config = dict(
    d_shared_expert=0,
    routed_scale=2.83,
    balance_loss=0.00501,
    lr_router=0.000787,
    norm='rmsnorm',
    norm_eps=1e-05,
    tie_word_embeddings='early',
    optimizer='soap_variant',
    beta2=0.99,
    max_steps=7071,
)
Below are experts of layer 6 (counted from 0) of a mixture-of-experts language model. Rows are named router (the router's row for the expert), gate (a neuron's input weights, with its number), up (a neuron's input weights, with its number), down (a neuron's output weights, with its number) and show model dimensions 0-95. Each number is 128 + 24 x the weight over its row's rms, rounded and kept within 0 to 255. Numbers have three digits each.
After each expert's rows: a language model's description of what the expert responds to; "comes before" lists some tokens at least twice as common just after its tokens as in all text. This comes from a sample of Wikipedia text that the model never trained on. Tokens count by the router's weight.

# expert 46
router:164163128137153133130111127160092148122099086135091151162091101130134126127108101104133105092099087122154130097147123167173166116103136112146147112099124109126092155162108149127108161124125156126118151114159095097155118119130182112127110154109165145155115099173154113133112125102160104146
gate4:115129174082118140135089134097116119107149114110118133173115115111134113134104146137136091157139099116151141068122140083141120156148146106119075120123082131120111144122162144157147103090118123163108121124123137138100125122169199134151152113111125086151098129119127093100112077121108121136
up4:128097118110126099179156143144172134146156173139173133093133147153143148121168118164113109126119162148113163099151103143136132161110095160145151178145125154144154155152147138136112140143121152146140080157137093140143122122145130139159113139128093092073146153115146119163121097105092115124
down4:130129138135128168148105153149160089116154165105100140125122160121153155110101153123121152129117132100139133131145113068125159158136163110108123119135111152137087138088150091152150102120131135147118120129100134129133167087175123084140157149139127108150082109110098104125157126197158099151
gate5:139150107121094112075162104160131106134143088143147120147135111132118176080132130108101174161142122094141155179099148126116138129115115122162136144091148121121119093116129123116094104159093086164089134099144158090115123172108112123136122137108179156137141133095125093130128119140137145104
up5:156111142132132107102119151133124107152125139150076136143125110144160144124105120156142099137096117145182145110138116162105066117112136152118124196142132138108110113118092140134112140141129142097105123071142161110158138134148118141119124133096157101122117132160156089098112125134122215138
down5:094126090171162155138121133133130129133134111132110148110145143129100101107127147175126157122115191118150121134133188111108164118117128151094135142125147139135121168138153121113160111104175116094136120088092112115129171133145147138106123172118111100111157132176125110136098139113089188142
gate6:100161143170144130149148138111166153098144130124108156143127110127126116097113151138119160127154120138115179095136118153183118131161140115110089139125076125149114123192169082159152074122126110148114174164085141125124129118127152154117099128128155142144126116114102145143100132150097141109
up6:118119128111124133141134124162142122168118137097130121157152099132143162093096163083154120121107165078131061091099173128129134102087116108072154138112154141115169113147101119130123089156112171113157136122090116104111133164134141109156124113156156134119126121130112135169096140121115134142
down6:073101138118130184107139141138091102169119096147140162123108115122139092124132165098156146121119113171147154126127093121132085141113104137134155130179117099108121122134142148187116136139072113121141105148072165163102156129125130138092094136115088149121135147135122132126138114111114113100
What it handles: Spaced prepositions, colons and pipes right before a number or value, such as "in the 1924", "| 1960", "Predecessors: 59".
comes before: "1", "2", "3", "4", "5", "6"

# expert 26
router:164125107080107130097127130164172143133138145144110122137106110129141100096136102101141092131139088127147136088152085125165116114108137116146150160086141120156093160176123138133103110159151138130104172107113146119146167140154101136154105108109083117152110124107088128158145117134135080166
gate2:133125093140136096161143145128112145089118122095095148114148092085119130115117135150170124110151137087158133156090117123133132093129093145155182122124146130117120166076078162146135143095112084141159155132082132139123150120111076128131178138153140152109143135142130133094131133164140145122
up2:135141107121117145103122159132143155151121146121136138159147139104137092129179137161144181156113122071106122122152151113140124109136150113091111072131133137159131099117135141199146130145119136130152177116173103113124106112141178150119118131109173129124104130165131098111102150090142106158
down2:100141152146128085160097125140124135133149099151133138151137104148160126118125114098140170161122142117133142094154170116150154135095152148144098144123107090158123138126138162136121171151134131090137118137126123094115106155153137135122151127056059123108106138141076151152112084088116142144
gate3:167148130129171115107117134133087156134117099128150134113160136141164169142090104166136156174127105140119083114152176092111127151132127149130130142126118118123103140120113136171099127113101078168115102128115170109127119105122133176155103180149153168138143098119158151158131154140145128148
up3:112101137144145108088135136089096152157190118135125059108135131159112090073149109107182135151142137166088129114096138121147123137099136088143108105102111152122165155108157124134138109136096125121128159134149109140179096152151132131119097113122132142126157136114091099125120122140114137149
down3:114129100131108106116130135148122089152150134093129090160122088128096095113132104132135093114158109097109133127174120128120107113087161154102096095126153148113109102129109138119145143191126135123106142100130125125078106105116108143135104108135172143160096104109093078138160101083128107092
gate4:104110125172198147138109165141104128133141129127122148156179135126110120145134102137120102122144141147117101144090111150149093088134137090147156092125121145125122133168109135175142106127131126080125170118139114131090105117130179183107105125142118165121139141157148170122157151165114107132
up4:134065102085151138124101130142097130135123100141128134124135138186095166106105117119124091117122106078149124124137101132150132082102114114134101136185105108110119130123122093127140156149148134093099170120141138124132099157094128066136145094136095143086110121137104129100104165140128110128
down4:112118096135123124137132142120128137128073128128128117125091088126117108137120124154101149116102159143122108116078152133072160135109197118140146137115133145094133162177117145128159106123127084118156086143086106174147147096120164110134130162122133171156104114162142140132163144151108105117
What it handles: Closing parentheses, brackets, braces and quotation marks, often ending disambiguators, dates or districts, as in (born 1966), (KY–1), and score dashes.
comes before: "\n", "\n\n", ") | ", " | — |", ") |", "("

# expert 50
router:145162173177177128126082149145122115120133095116127125153138107101160128120165102119163109162142123155146118105132124134154157115152128084149114152127148106144145096130126116148114117160139086101150155120146095135117159128089132128086165109088151097154138113115145099143155098170096114091
gate4:132057141147151159130106133126129141128076127101139176115137113121139144147138141127087167101151165118143157164153149083162151147157135129120177148133143132124118132113148151175113107117115096128171149144121144134153156104123129098155160165108126124113109120169119101137130112080099093118
up4:108115163170119141122126152123105144159131111187129121116141158118098140108113118150140118142111069142146139120114104113081126124142113135131158123133087132107145120175133130135157139116156125142104116116156080133112113151119119103120123175130128193163139173068114152106102134120153166086
down4:106134133098131119144134115117169125154138130137137137142129128130109089095177170098181104167135157134125126119094162150108106137172160141095104133125145077152121122085159121110118139145114094138147098172129166114083135101142180146138135108108133120129109132122102147116080121163086121113
gate5:081120141130114105107066133133135148092114117124155121160161108133116125098151133142114152134120116169112115170115144111162137134143119153111120180186116169105181122115114101150133136107169138124088128144109080159104106152156095138152176153098113121146119125143101137128129133170128137134
up5:101145172122110099128083104115093101112137145126125152130140075113108170126139114188099142139118122082134159117141094146150167165158109142137130155119091156117109125116117108152082134112117121140131129094129154145152137159117110137144108140127142148153159154168113144131046113121119123114
down5:170125134120166060124116123180148146105122132149124118117104155153116101139108148063185134153112082150145099137113140137151158066169145095119161117125165103108127106134137115134150138156157134131136120127099119109156130137153107149135149106090140128148136122149131115134157097119092144129
gate6:132078154090135107134143140110149111163158129114135122169125121152129151120129165113153137120164099083113128125150130192118142133121095168119135138172109174148115158131136130135112132111112137159159111110113122162150169141134142124140086156124131134135098144113107150148207124176154119151
up6:117146145113108137109092106099092165148143127107112133095124151135134136125115102121141125136132125118146122102133097128149114093111128144148110096154117196104137098110157136138146180147159102091145105130133126124116143120167076125109086114115112146126172122155131155130140090125179172197
down6:114113110154133138142093108133144154127100134140127138111114133134129114126123107115116142132099077112092123193118136130140119157155131148093145073158155148113170177164121099135126166142153164121152089109142109144188107167135097121154119151096149148085155106123151160097120148142142127127
What it handles: Line breaks after sentence-final periods and around wiki section headings, such as ==History== and ===Subway===, in article prose.
comes before: "The", "\n\n", "===", "==", "In ", "\n"

# expert 61
router:137090113131122133111153097138160124147138118172159102147125153129112092094140098096127107149118098112163122088180130101139103104155107160093157126114130137114167132165098136110107093152152180134155145090119094125138154161126097110119099111099148155164105121102126105149123114116105089138
gate0:111142130161130151136142153142100142200153107151134118140125121129135117130127140120128118121166117093154119116161135115140125120166116124145121117201089132129109112115103095129167126093125148170149105137153136173139090137122117159060157114118122095123120157169096149108111143128143184118
up0:167120132107106101141120100152116138151113106128107098138120143135120137143140121126129130151115147130126136050119135109113122152120159081139155144130114167102148126131097087121131137125123090102072084091111140141110130150159147124081137099107161179111180123088084142109149150155135110143
down0:139101170159207134109165109121085151145104136128081119133118138119143149107086166147138161116175123119128140160131152151113126124164118131110170092123116131136130155132094116129126168139170128144148115119146125159113104146143168119126140128138134126188160107121134111169124138139175138157
gate1:118119152083132146157132135132142138109115151118086149117155178198142145146132105165114151097131091146130145154132122119151135119151124115120140134103150126076172122109113122120112101055122146117153090154177138142120151160103119122097100140115144114097151112151116138164133112165116112095
up1:126129196130133141148116135129163169142151107110146112100138154136137148153102110170185088088063130130142125140115132139142102124115118102088115132133105128149149113092089101155159102120167130142123100181133164112116091130140173147119099151119130108119127151107115141119116137134097142162
down1:168096132167146117151141104120157143100077194108144124117144101118148112143150177094126141160124098140087141139143128158106146135147136115111132129163133116118091110092150087105131115109118150148066117143136106094152117101118092114117095105091101149146130148104106111142131106138120165105
gate2:134088112090144132118079089123116121121105132121124132108153108127136132150123163156053162118119148127147107145114123169175131125154125133119126128088124105111152102107135113123127094133097045156126113115124144160128117130130133125099122155172155129120139133115132093105139170118184141089
up2:102122176115144128113126137062122131144138153138170182119130167168161095102123107131132123143127128126173117137110127151111150116136112083119154113168176114108152145126109158159111088130154158141119102139131127156089119145107176113129134104100145155151145191133115115099144114120132144136
down2:092103090184157086142113141111129165106129097140127160160124102104149131116070121154137107138119136108095118125171103114124144095106123142111163114121136099122113150106136074105099122159134108095083144138138154130108154162131154110094115094124127113155130119120092146087084114161119134125
What it handles: Vertical-bar cell separators ending or joining wiki table cells, often after numbers or percentages, plus header cells like | Notes |.
comes before: "\n", "0", " |", " MP", "et ", " ·"

# expert 4
router:122147151141144114088135119139113152121113179129109086142121093115107180137129120091146120155144107137159139141144119122172133144091094084134108109106148122146153152148109153171097128130104156117151160174098090120148142152118097114129159119107106093144110123156145118152182090159110100116
gate4:162124187099108081119099148080097149142134121119120123123130148125098166140128150122134125136137114119179138130123152146090125195152113147114133129133159131120110129164170096112103110127133152121151115110114145060124133105106145153116110136123091163142142116095129167143109077134105140164
up4:109146119135114108098092110115122123127156139110111117110111125103082146122155164120139159110135158143143118101150155126147125124086158179119139137083177150086082149154107134145134054137150162124093112130104134090134150088120103139162108136145158116130132159098132110171113113144155117118
down4:136174106106111105177127115110126142088083129104111106135111148106129128125097171111141164075095143157134123142131137166127128111115123150162143120149143151133157139145108127165091172152099127150145166124135088099143188118145079103116129113131108128128132108092153111158146102127139086111
gate5:125142135113194125150126126132122110141091161118089099126119110146125153077135159132128152194119110089150112156164107167134133146143112119129106159112116100092096141105126132177118122107134137134147139140127185168139140141157128136131090100123134078065108101128144131129104141138135116122
up5:110149099140143115132101152131124159151148093136100123116145122078139114149144090183148118127143144167133114100081124102077130093097149138114121133115130183138171129105112160104187119081121153092170150131147129151123083130135124102130142129088142130153140138160108124153105133113144139113
down5:180124106080105113148115075142079118159106127119133167086122155106132126134116136121149144151108123136107108203158119115135115125160153172137116172133142173143156112136106095141115095155120116120164133112100128098133137130121096134111173126114115125124152108142125079094102110127148147129
gate6:156092098070114147117116142129114101158126114143129178123149162161143145145101108168126101163131123107130155145115149103136142116082132136130089134140083132151130155080134096112104118131121148093135074159131135128108121116151125129122134089105133137120165087113075123132165169168119134150
up6:140126106108143140137105132170133128146116119133096110151096136114157110154105095160167128143160085100128123132141127122116144135147135143153151142147141092157146144138206087125107107106180115151135119172146111146129147123142087157145165105123136097108123127072144082104157141148106165115
down6:090155091112139117096138146115099136123088130141112170143136165175136132136139115121165123142188136122116123122173124140151111072137153115116117125164175135127128138106124106133130088130115194098117102111129111153136110080173095120109156145127100145136114081087114137135146146149139124138
What it handles: Line breaks ending an item in dash lists, cast lists, results and table rows, plus table separator rows like |---|---|.
comes before: "| ", "-", "|", "- ", "  -", "- S"

# expert 58
router:143176159139153155089155134141123162129148112154147177164092132134162127153133106102131114103103091159150130106135153135148102118162090099159123104091142091154150141131101131150099174068147161112136140147138116100135118162083134138133090108112128120123157160135103133146098117142138115127
gate2:135153154167118085117119111112126146118146132138113175148120152153124144114126131130139135185142149101139149145124166142099142088133098150150157149119103096127152111123163141144106121136165104097143129106158153178142084084141092129119090089157132143161098147133145124088130146133185104152
up2:138144153212163121159119092134106133143081098117146119163156127155153105114119105141152094081101109115148122121149151125111091140124146123132118117153108101090120112156121155118168097104161122132147120122105114130116070179088121141146110118151094134152115153129101105121121165123129117135
down2:106115121090150090081118087152141148148150168160112086139096123145117089105119159123097127106139106163102160148141125131136093137131104138124111131079150130138150142116062132138143134146136083153107141137155127134126133121153094100186144104118125134098097126137162143151154083119120123096
gate3:101118130149142131138150136154101128120165097122145109079136126176134139141078160132105135114153122129172164109134137101096141135146131150154110123134131132103150138097076079167163137101095147147098088145117127132180136110106104155171160138142170129100122134132108135105122171140132099158
up3:190102109097097131106127105105123162122107128098104111099118116117105145096179106099081106150135127123103132119137083149162108133153149118112145171154104133087065109151129118110104119106088138146105102122125142113137111157129100152146113118091107136156118139162088101121162115146137126107
down3:124127127118101146142089150106094087148114090080102076138126118112111157135104077157178095090110101108104133161106141132114139112131082114092135099131132151122169122133146160105117138177100122107156131139166155123116133115135152157112118112144096162137138120084138122150140103133133157103
gate4:097132101155087130146110107137159143133193130126148101106122147146180108159106140126131062099101121134146133115134138122134192110083107139120122127112111157097143092124113119122178189153115140098121174161132143117089136142141127131143122138140120137117122133132088126143137169125146135097
up4:131157117162113133137139111130134131112102164080118129170108112126145085118138172150102189135132147130113102123093130153104123091123111153171118176118153124124077148130156098135144098120136140105157104194139114126125145076105119118129124115120174152153107109138127153086146144135158130133
down4:131088101125114175133118126117130164144151160131139095131134109128120122145115122154109147093123194120091152159075108138105150160093147076109124104142069165111160088134124132164151126117148124104100086163121127151126117143153116150107122144133123157090153132157106099119136134104112107116
What it handles: Opening parentheses after names or descriptions, usually introducing life dates, birth years or native spellings: "activist (1964–2021", "(born".
comes before: "1", "2", "3", "4", "6", "5"

# expert 7
router:157153105165130139128129158152137160166109144137105128170094135134139098116152092097117115111074117102144160104140150141174086144122135149154088107108104123125140171164117119112114141105123163146118139162130100154129116129113123124167092113096142177148131138170091157136093160097120114121
gate2:134133128101110103159150134105110126112123140109123094158113128120158128114116128122148139119077141090182101126097125090119130164120126127142109110130112169164123142119158160095132160139087097098114121129127048180126100169147148152142107126106116132128091125145125129148127181136168126092
up2:125132123157135121128133086131122106129125152142099106075120137132194137149115104130116127116146142122166131130179129118152107179119135095138148156120151135154132118124127097112131106102117095156087161135119130125149095167192113113157108126150079111149175102103138099127092180145131129133
down2:119143134144093167138135128152133140131105202168131101101151121138095130099133140133151098139130094110088145116158136145121122094103126089106103140149141126147113175124097137117134136115145093128152181150155095134118132151127077147145111136144084089110135139073150122137133137097153118174
gate3:149135106138106122132138144107138155118107125151128112105152131127144154166147143097066099095140139083129119142102141152103139172166154179117102120157147112126161106152158120108130104131106135086104124112145141146119138132148119170137189179124126080128156140131075160161130117098138124130
up3:107138099118109159118084135109134099078120117108148137178133151141135109147106160126160121145139119110130090138137125134064129121104127103105113135099164092134149122133158125083090082146128132157150135119178098108127139130115132097091141129162105118145102185151129100123104159179118136121
down3:121113137132127111170158093137132110137128128067170133084160110095155072089124131102113116142125129151118088139136098104107095109108147105167116120159152137099144134126142108114113077088096119105112197155091172131107106123116111126148114120115117130120117105121105121098121150145139141103
gate4:130165121093181157128124149135128138102139093094134099113101155134114135164119150115119127086105135125077121109146143124097125153148127138146130111122176105097130130162130121101149155165147137127116064132094109085141122149131098114107114126108137149077106121105116105166121117143137203119
up4:134099150128156125118127153119134096084109075138071146096163087124103118097139138095133149117084118110157105125148110169149116090139142116136128163151149186132103145120132149159141127172120148171137105125115123134141102107117143098106150124162139098100114149109130140125113076170143150123
down4:147112093128108135135144130118162152111179133172110153078100158123122104119102158131105102119097126112110167149131152099165119095161153125172128117175143108147109117140153158102137181130124155121109128107117124174128129148144128124097089144138093131096142124092114169170105107151106122116
What it handles: Separators between numbers in infoboxes and tables, such as the bracket in km² (, colons after labels, % |, degree and minute marks.
comes before: "1", "2", "0", "3", "4", "6"

# expert 55
router:167124138094163080090107133159137101097127144096087165146142124113160097118151152103143095130126145131160160148155105133106103092110097164165146141131156130169109139169153135112105159160129115081133104129143166141120114139155094124110177088112119122151141130140112122114155136098134137144
gate0:107103170104158115110204138105157147099108128110090142104143152142130115107145167152122105143115150092167104142138119142163102114098120119162113075134133118110129131133128108108139127149183130149102112153126105150133115147143118135151169132128136142142118155135092116112129196124162104085
up0:120174147127108109115117121140119124143155072128158117174151118118132150122155132086152139068107111171102126135083121143101155161125136153134141123129144109145104149109159139133139133154137110105121100141077112157129159098149105121068119167113144095105177128174141133148098118145125151134
down0:086145115164125182143129127092118096121151084074136120106152133095131122150139132130158133110155141108092115044122119095135103132176138074110111124129109160099118122134128140089118159112092154127107154082138137086108129139116132117119132116138116142136122144145122142145120163140109141087
gate1:151159120139162103136152123118173140116121107082148100150104181166150147128172147109163104112085151098127126142121119111088109139176136150104156133136115134125134135180165113110125116117125110141165115103119109076127150134096107162105171124153132093127111153150157162122142117108158132137
up1:132125150106160136142153143108136128139155124172126189134085142129148112146120106109117123115132129108103128149180130115106127107123119146131136155174139113156104086111161147135128165129072133107103132115120144116139113096150126168158076093143127136107123197089156128085110152106155115146
down1:200100098114122145105144106139162108098180113073146132133150141126131139107121118105152137152140121108125160084169142120113156147107121163137120164097124145150161106133136146123104148140121142101131139104121137146112162166138138153178143108094127121156143120125128082117161113129121163189
gate2:129133109109134150169124161126150149114103130122132125162149119114112094132117177151125147119135104104155115102147093081134152153149179123150084132140108126131161111169100152138095134128159146176102138102115110163154128165100081129150165098161066125141137130119115113163132148148132125101
up2:130110139126084141157156140107118152145091159076088178155148119127175124131108070139132134105158114117122128130130116112097129093102124153111157114175191124160142178130117153110088132145120131132122126075132155106145110147128121123131163114132161169127111124153125109130105151116107101134
down2:094118130111146123106069106121177119146131162085122117121156137136123163106102105102114123129132129161135147186101114128169105124138096161096169119144131192155144132114148155119142110140132112112110139193170192139102105109161127105116128140128141128147121145108134114123141116124100140119
What it handles: Digits after a year's leading 1 or 2, and second years in season ranges, such as 2(016), 1(987), 2003–(04).
comes before: "–", ".", ")", "),", " |", ","

# expert 35
router:148090121103108125101081141145142102115113185121104139126162149125161101126154151116111127141124120156162086130095092149151080106104101168156144132131161154141156175152145138148151146156168147135127127144114123152118148121154102129135170102108167135137158096175100148145113124094118133119
gate0:123153088169092068155106153051116123114141121100112113126154152121151144115145101121105142132130118149195142135137151108118154120087118158111110123115141158139157187101135105139131141128133124109105121128135130093159110147173099104142136128124143110154138133143114125102123135107150122065
up0:140192138134114150140101133116101091146055119156121121095108130120099114120115102154158177166141118128081122158112117132138164141167125154102149140147152121133112119131141152129130139102144136100112121102117097119157075118106117149165131105111119133135145133127155138068127100170102093144
down0:136114077155115090110142155148128167113138088142092123114094147118142107118141129166086091117081133142151115061108119147093078154120103141168118112079111125145138160157125095133137140132112128150134130126114114157159152160128130115126136111085127106120143130144096164167162134112140148119
gate1:131086113109075155132160118145119158141149154150107144127106144115157083128117116136101138123118110145128130132110151132107128119126165111107174120167152127162166144151113168127132119112103119087093076169112172135096129127133121184163128115144131149126132134141111125105077130112146156065
up1:102106116127112131122126129154155083155210133145135151100121146089175105114125085177102119176142116099162113125126100097108171117126093124109142136141118138140139156091140122119136146125116148095140142147142114151159154144126167126135158087123129149078151123103159135116117151163151137120
down1:123144143113119107122095135150155150099104106092176115116130130092095179104142139100142139122123111102108094140136117126129128072140137125146163155141150097137118131110147087089108093091110119131069126099128108120113148123111113126135095199121141138148125131123184080098139107151120117125
gate2:144114111152135134129155134132098154167122130144102130126145083124142088154170113081112126107170113127166112177092126117146103121120110111110130104161163140136143146145114136100121124144086149083131141110100134161125100183157151127068104130137115156157141108156092138120095132126166118093
up2:129111106127166098128120157077110107074157112168109098108115103153092151149124096113127122139120135079130113137124131150099098132160114148176100090121093137131123156104123121127149145176117120121177111153153158101102106157117127125125134141144097138173114091153124097132116117135185114131
down2:122063111127094099156089121090168125131121167167140142145120165111162112122146146166118187127117135131092113099137139112143105139177139166158101103130102138119104121093125147131151144173150138103119151132138140081108140104135107154163165138148138114126099088119116145125130119144093136124
What it handles: Trailing digit chunks of years, vote counts and other numbers, often in tables or lists, such as 1'878', 4,76'1'.
comes before: " | ", " |", "–", ")", ".", ", "

# expert 42
router:152165106134132142087094135123130130170088168132150110115115122132118120126133117100163110176149111113169147128157116116141112089121114163092101137112149144148153165155103144165098100115156162106169117127122117127144130160126103118097118127080090115146128097108172105153141107172084134115
gate2:184150120106123142134129128112122169127139117098118103110115099134083138124163162157156091154146135130143115159107117130153113115086112141110167111144133126107126135124116129145158128157103152123122130125106131111144111103164171123115098153099084111187137138072189114132146106150099128071
up2:078127128125104086131113150156175108133082131140128166118143141138156106100152114156169111125087106123100134146121106119088096124132132130095122118151117138115203075146155112101112156145126149149121119129147126183107137091162120151139155084124120110148108116155150125142139095136147116105
down2:152127130118136093126092115155131118127123147092114107133109155109079128081143165127122150129135126157101151126069133111172185184158098144112092144118117094109155116149115108157144136125121143165144121158122158140126103122124142111135081114116144125107155115079137114110147157154116157176
gate3:141102143131152138145136124126164038156081136119143134087126108132127169154152126174121133150106130136142147119117138179139152085170119139153140127156130137142138097148132111175133123116111156095136096167122140115150173129147094137114123148121151116092138124125117140175144099130117174111
up3:153126167181118086163120115164151124129185175169098110149137153125141144165151159095085143085117123142089156142140115097162117136115121163144104145125143120107125089146121128138135156164100111114098118135142138130137095141122125143117147090134084124146156105141151133119097136146139081140
down3:094110115184143141133081153114153165129176141106183135128147132099135127172153126182140154131118143124149129095111121104162117105100140124180145109158106129094095112103110118092118109116152159097135110128127112104119147126135113096129074140122139145149132133101113134108092112135108157083
gate4:161139120128155133126155147116151142153144097149119128139139179156114135101154176155175134109168133160118151118091126154135144101152128112112105147069161127128139092142101125164144157130151105152091115085111105126115129171158153122120098125124119135090098148114080114120127075145159129118
up4:128088092157185098150169091127131104140099117139143109176135103130113082110103123136099151123116126129166132152112156132125114112089115119156134144146113115115125161128110118102137131099158113152128160127123110143101166163131135160082134110154145131136116124139120131120100162036152140151
down4:092143155168120160133118127099095108132149118115134110132120176149142141114107162125107112128148155126121135116132199137115063125127162150138135121092091105116107093143115146175133149139110135123109136103130144140157125131132121102102129111166106097112152157142058117144083148136162162154
What it handles: Line breaks, pipes and divider rows in wiki tables, plus taxobox lines like Scientific classification and Kingdom: Animalia.
comes before: "| ", "\n", "|", "|  |", "- ", "-"

# expert 23
router:125143132151119153121126164161111159160093127150153170163084097125177110099129154114155113091132098140138138110101106132172139125100135123166129089114154103148097115143111155137122185148170128156084144167128089129124133139099118109136106137106129128107129104165116149147097143102139086129
gate0:143126114118144085156102106151105137111101122159087096094121147160140122115178159148138130124149121141120139156118100113125150109098105135123162124180123141106085164137073111161156154140142124115133137087132151144153082088133128125115103104105132111117102163137148100138159188134149153148
up0:133105133118124136143170102126161197116143136136115136126127134147147139153104123116087132143135128147083140078100168115103120114115111142095134092117104149131152125086084139118110176164126117128120147137140127097089123129142123147096158134095118150163146181109190116159161118132146104100
down0:119085182149174163116119134116140127151125125164143108105180145122125135147130087133132144146149165153118113167150118134147117122122141136094140133129161109121122130124142090155130059154142138108173089124150126134184114127124094116152125123133091110083139107135105097128174130102123177124
gate1:126140136149167175142114115126120131120154099083128103137070111098123154127098102116198153124114128125153109148149104116172143139113106116162100088153116129133118120102110169077109117149148123123149145158119138162112117118145104127124108190150130126105098111093115138161153113156135131091
up1:148132122169138152152155131167093137183150100172110110122091130130158082117143146097100129103115147093123078105078147131150143083108126151087103122134137143138183115163130100083130108150120133105140130153132085121104097137152134110146141145123160163118117127141130134117088106128125116138
down1:175107168136148145093130120118110144145127096164150108156115094114162121096082091142125126082138068107131148096127110175106087105097133111144124100093135132155105140149106143132138176138154167146157139143152124148105110141152128122123122111132111157127141073136123134150122129084105101111
gate2:122152153072141133158132149119141150126099136107152157138114113118111079118141122082157157156136149143168140131139158171112071107164169114116136122125096101131121150143118095098137131106072126168097148179132108158126150111134129123163146118096147169103147147149134114132107113143098118113
up2:112117148118131090135167140118101156101125116099141139103120187084095129115165102086133165122142138140154115142144129196122118085162127124130091152108117114150126137114136110138120084090110144101110144187134164147126099121110152148130121113099154141087097131154102126085118135109126109140
down2:146088128151149205132102092108122103127149152156142091134151108156154118115112136204122142136115138122093115079113137132111144153154159156140173117162111119104145103113116129141140137131112103111120121155124106093103142123176151114129139151148180119151101127095166114135140102122130147141
What it handles: Month names and spaces before day numbers in dates, especially birth dates, like (born March, Born: February, plus opening digit 1.
comes before: "1", "2", "7", "30", "26", ", "

# expert 22
router:150087113113156145097140089154123113119143153158150097145108115104138143095128104098118123142161089137173094122154137086141090133147094168093152144096150084121148143119118123101110129160117135123149103101142117120099154169148087116140153118130130111155123150104160101160122109172087097129
gate0:138118171118084118140106156119144085085125150116160124131134137107113070089152128111121146151116168104147089147133102182185125141133129105127105136151141119092104138096087165109153156115107128142115105083101118100154145151085139133130122096161099124090135120140161143133130112123114134129
up0:194130129143143115116152139100147126114150139096111099094121085102170117138114079163171137122152108122122137143146142087112109145089116116139123142133159133100138132132117139134162185125128174140137116100102117152133110160124099175119137116123127133142106119101120085086192107155120109115
down0:134183098119092152117139119113122137152088150087144136122125158079126112135134128083107131095094152154105121178128139116113156148106136116092125127205129118119142138115103145177122154131130130148142084150149098107142091138123119099072117130142137167104104124112091111127136127113126096134
gate1:092083115078175114107144128118123094148143149095105151094091080149151085114156151092161129142150095165148121108149155143114142136158121145143126136119173133109130122145104135115105096106127136094127118148132121145176142166148118174113123097159143140100112124163092106144117146124098134112
up1:163196110143096128154111130123131123066145112140132125133133191122079161154153090167103157089147163153123143122132083157120114110119141080120104140141114109123114132099115112144142145115120118106149110100109112090136124159126156115088146145134107125147149158095124124171113136139129137157
down1:128164136119142170136077121138124113160126128079157172116131147111158105143124104146171132147081133143167098133128136119112140146159111141133129136136132122159153118113117150181159172095146154081132113104100125111152096093150143113127109149141152143119178123138176113134135143116174156094
gate2:160102123104143143112128135118123129087114134139130143169146132107142118122132123142113109132200151097112155142120118095130148135127085187109142097129126154164128149143161122090081117136097070151173104114157193128136112113129120162115141116157106109105153142141146135105172120140110103111
up2:129110134156079133128105137153139120154117093160086134152147130133171097141122143082135111138148104139146148157107099112180133138167124181172125148134155122162114097124129165108119118135115112082129148112152147191111131153111137178142119123096137124127146150148167135136107142127154123082
down2:120100076128096108103130099162148128132149172065134132130146162141094118126115110134104153118124115105119150155133126087115110125113142189146156171105084170127143145085088149093155115112163122081150142105135135095119128137145096106153120132123172148134131129140130139135102108145100140146
What it handles: Pipe characters ending table cells and rows, often fused with the preceding word end, as in succession boxes: "as |", "% |", " |".
comes before: "\n", "| ", "\n\n", "|", " MP", "- "

# expert 60
router:143137113130117162077135140121152109101116167158113125117102151095119091131132071109079101170109104094171131103142095115172097137106135157142112118139173163128139152136097143120095135092172141164133091105109106127166137157104127119146103135118119127162142138103152121123110147158114115122
gate0:128068148134106105144206140158095127100144123131135133076115133158106120161126166109148101146096147144151132157179120150113155143104112137124107110135120140159117133130109114106125116097127147152109127135123105099124119093125102080143147119127139132119054167116099140088159142121147118127
up0:160173145146167121126121099191097120117146148131153152117111127115131122138160126114123108161177106084120134138160167095127121139108134159147130123137157183151112158094116171100093122149117104092152127109145074124126148133117138135155120119111116107124131184145168134105118136131149109089
down0:133119180092125122130095119149108131137109111150116143144089142131102096110117137120135175148108155139096130130143140171135126100114083095111110125121151126131113101131152106105117070142153078169137082122130159145150136131109137124111166134166102099111169085142098144122149138101097078145
gate1:174120109178143159137152131108150134125137133145143146146153127137127163124115133076101169117112144111174137119150156147140167140102139110141149127113150117117114159155154126104140107118142152146146044121119107139123084126156101118136121172144115137113115119111115072139111103116162115066
up1:112104159134139137135102126138119115176151119119153140134107149144156159131154096142118135133161104109132105116121132145062126138159131143089148132150124154125143123145129110104064150158100148091136193112108117146102168164130101081098102158134153087107136159153105161126120133131113101102
down1:069136171111104115166102101082120102153143083138128149107107079121157164128151141124163135097132113134162148132100154092105136108144140120129121147096151153072121122123146161131145130171110149120130158155133119125110137167108129161097102141114112159114114128119156140134114138182144151163
gate2:119103126133145179110106151138154125135138128145148114124174159118153179125137123152144117119119125124171102145158158130163127130135116140139089137106129154084150169142149097115118148123186120092113142107156142156149104161161099139126114100134123151137133108093071140093082135122170148091
up2:140184147131112120108121151151156121078139119086141122138132101093098120139165155115148138133133159151136120148133131133132122155105141115187111105113086088123099120161115116119127168136147119145142089127105162151120109117139122120127153115077163126127106142180114088150107078157103162163
down2:094086114130118179105138099141127142103177149123150113138148124148127120152133130101104133116144129097092105127098087120132077134096127123081130160109130109116120156109104094148157119105122170160168093131138151128145098144138113121104093164129101109091143110138154133120098133118143101058
What it handles: Table cells holding country codes, positions, results and headers after a pipe, such as | ARG, | DF, | Party, Success.
comes before: "\n", " |", " |  | ", " | ", ": ", ":"